python train.py --hidden_size=160 --experts_per_token=1 --normalize_top_k=false --routed_scale=1.0 --lr_router=0.00126 --norm_eps=1e-05 --tie_word_embeddings=false --train_tokens=253600000
Below are experts of layer 4 (counted from 0) of a mixture-of-experts language model. Rows are named router (the router's row for the expert), gate (a neuron's input weights, with its number), up (a neuron's input weights, with its number), down (a neuron's output weights, with its number) and show model dimensions 0-79. Each number is 128 + 24 x the weight over its row's rms, rounded and kept within 0 to 255.
Before each expert's rows: a language model's description of what the expert responds to; "comes after" lists some tokens at least twice as common just before its tokens as in all text. This comes from a sample of Wikipedia text that the model never trained on. Tokens count by the router's weight.

# expert 14
Description: Prepositions after nouns. Prepositions right after a noun or verb, mainly of, in, for, to, into, during, as in median income of, according to.
comes after: "s", "'", "ed", " part", " member", " one"
router [153 142 157 117 168  94 132 149 111 138  59  96 121 114  94  97 132 113 121 153 147 170 137 156 130 126 163 151 147 132 163 105 138 126 129 139 182 115 105  92 133 150 136 116 146  88 103 126 147  96  91 151 131 139 156 113 136 158 107 113 127 121 107 112 145 149 168 103 101 156 145 140 134 102 156 120 136 112 152 129]
gate0 [153 127 117 136 140  93 137 154 117 181 108  90  90 101 149  96 125  95 153 136 111 137 161 146 173 114 163 151  77 113 159 124 181 112 105  75 114 116 131 128 139 123 123  89 100 146  61 136 139 115 137 124 127 123  74 132 129 111 121 137 111 134 147 135  89 129 121 157 149 134  97  98 109 125 100 129 106 146 120 111]
up0 [165 120  76 129 153 139 154 134 145  96 142 136 151  96 166 141 160 100  96 157 177 117 144 102  91 145 119 115  89 128 116 147 127  96 121 154 123 126 162 121 135 166 135 155 152 135 162 134 132 125 153 146 124 155 105 136  69 147 134 109 134 115 122 130 104 103  90 156 127 119 125 162 122 182 108 138 109  91 147 141]
down0 [125 103 144 152  80 148 133 155 151 111  93 137 151 146 101 121 128 133 145 165 169 133 104  95 119 135 149 150 109 137 155 127 158 153  69 130 138 118 171 135 150 129 115 121 118 120 159 104 171  96 109 124 131 106 116 126  84 108 113 141 148 133 140 143 116 113  80  81 100 150 144 158 138 165 128 149 141 113 111 137]

# expert 4
Description: Determiners and un- prefix. Determiners and possessives after prepositions (the, a, its, their), and the prefixes un- and dis- starting adjectives, as in uncharacteristic, unlikely.
comes after: " at", " on", " the", " with", " in", " to"
router [153 102 133 138 113 137 133 119 139  88 118 147 160 129 145 143  55 126 111 129 158 138 120 139 130 109 118 121 135 175 116 104 116 147 110 148 128 124 114 176 144  86 192 130  80 132 111 118 133 128 104 148 106 151 164 168 127 100 132  92 119 135 124 121 129 120 113 168 156 128 158  88 128 155 162 143 139 152  86 123]
gate0 [136 132 145 143 140 117 109 146 121 136 153  95  96 119 147 128 138 122 163 125 117 130 115 172 160 115  96 114 119 175 117 117 125 135  62 149  94 141 107 137 139 133 147  97  81 136 144 144 138 165 133 145 139 134 143  96  99 136 106 106 141 112 151 124 143 141  96 155 162 117 107  95 139  70 105 160 112 110 148 108]
up0 [108 155 111 100 147 121 149 169 158 109  89  91 122  99 126 117 154 150 135 134 170 139 115 123 146 107 117 150 130 138 120 117 159 115 144 127 142 152 117 131 122 116 155 100  91 134 148 168 162  99  88 127 152 157 122 138 139 115 128 115 120 120 167 130 135 138 130 120 137 132 122  77 146  52 119 130  72 111 117 136]
down0 [112 121 119 138 138  85 130 141 103 144 108 162  74 119  93 146 128 124 165 115 153 146 110 125 137 146 139 120 134 198 115  79 125  95 130 132 151 174 133 155 145  90 132 155 146 128 106 144 178 128 141 136 110 123 116 118 104 151 110 123 130 128 104 120 117 129 141  96 145 139 176 115 104 159 143 155 151  75  95 105]

# expert 11
Description: Year digits and determiners. The second digit of years after 2 or 1, as in 2-0-18 and 1-9-91, especially in headings; also the, a, those and list labels.
comes after: "2", "1", " of", " (", "|", " \""
router [125 120 128 129 109  90 139 142 147 131 151 133 120 121 157 129  93 133 132 154 108  95 118 108 130 148 140 104 123 153 164 114 122  91 105 106  86 127 156  63 179 124 163 107  92 143 134 147 127 120  94 150 150  88  85 145 145 139 112 156  88 165 169 156 131 129 149 112 104 128  58 164 108 162 132 114 132 126 166 179]
gate34 [132 160 162 125 111 147 134 115 115 138  94  90  81 201  86 110 114  96 129  94 165 107 140 102 101 123 150 161 145 159 157 146 118 118 119 124  96 136 153  90 118 135 179 134 151 153 151 127  90 143 115 129 167 113 137 116 111 152 132 129 129 109 153  83 131 144 130 147 149  98 147 170 152 141 124 101 154  92 109 149]
up34 [111 172 164 126 110 150 129 114 116 124 123 112  69 193  99  96 136 108 115 105 148 119 131 136 171 144 194 139 150 134 174 147 136 141 125 155 130 134 136  99 154 131 147 103 137 139 116 136 100 150 108 120 147 123 134 113 100 148 119 156 126 113 174 106 132 156 142 127 152  95  95 146 140 122 134  88 113  79 110 159]
down34 [142 132 125  87 131 133 116 107 125 126  93 111 128 143  96 144 122 126 111 103 163 116 153 118 134 111 149 138 104 149 155 107  95 100 110 107 176 162 110 104 168 119  93 106 162 105 153  80 161 105 120 116 155 146 146 141 139 120  96 112 145 124 172 120 116 142 158 158 115  90 132 126 124 121 104 148 133 105 124 136]

# expert 10
Description: Years and de- prefix. Spaces and leading 1 before years and dates in tables and lists, and the pieces de, di, re, le, van, as in deductions, debts.
comes after: " ", "–", " in", " of", " (", " and"
router [132 136 133 155  96 144 112 125 128  91 178 136 107 138 168 110 149 121 108 127 124 140  95 108  67 147 178 147 160 105  87 151 159 120 106 119 173 172 147 142 114 130 121 133 188  83 120 131 129 170 111 117 109 121 135 127 125  99  89 136 134 151 153 167 112 134 144 149 194 149 135 124 116 138  90 121 136 169 115 114]
gate6 [189 141 122 134 155 102 167 148 129  88  92 150 121  92 130 122 127 117 122 188 155 112 148 113 128 112 100  96 144 174 119 117 160 105 113 136 130 148 124 111 164 134 110 159 118 145 139 109 153 118 106 193 129 105 125 114  81 118 137  99 134  78 128 145 123 112 160 101 117  87 152  84 167 103 153 114 134 110 152 136]
up6 [120 118 102 124 146 156 105  95  93 125 134 155 120 136 133 151 144 147 125 116  61 135 116 143 164 153 119 149 109  98 121 160  89 125 150 158 120 148 115 151 146 150 150 121 103 148 103 122 108 155 143 132 129 113 118 100 139 116 152 153 118 144 145  97  97  80  98 162 113 135 115 109  90 113 113 102 107 126  97 134]
down6 [121 139  77 140 165 137 125 122 105 118 136 149 136 170 132 119 144 102 127 116 106 102 100  91 149 177 135 174 125 133 118 147 109 114 139 139 112 125  90 110 147 137 150 117 123 118 129 119 155 164 163 118 109 109 113 146 141  83 120 139 108 177 136 130 124 118 165 154 153 169 148 108 115 106 104 137 121 148 111 149]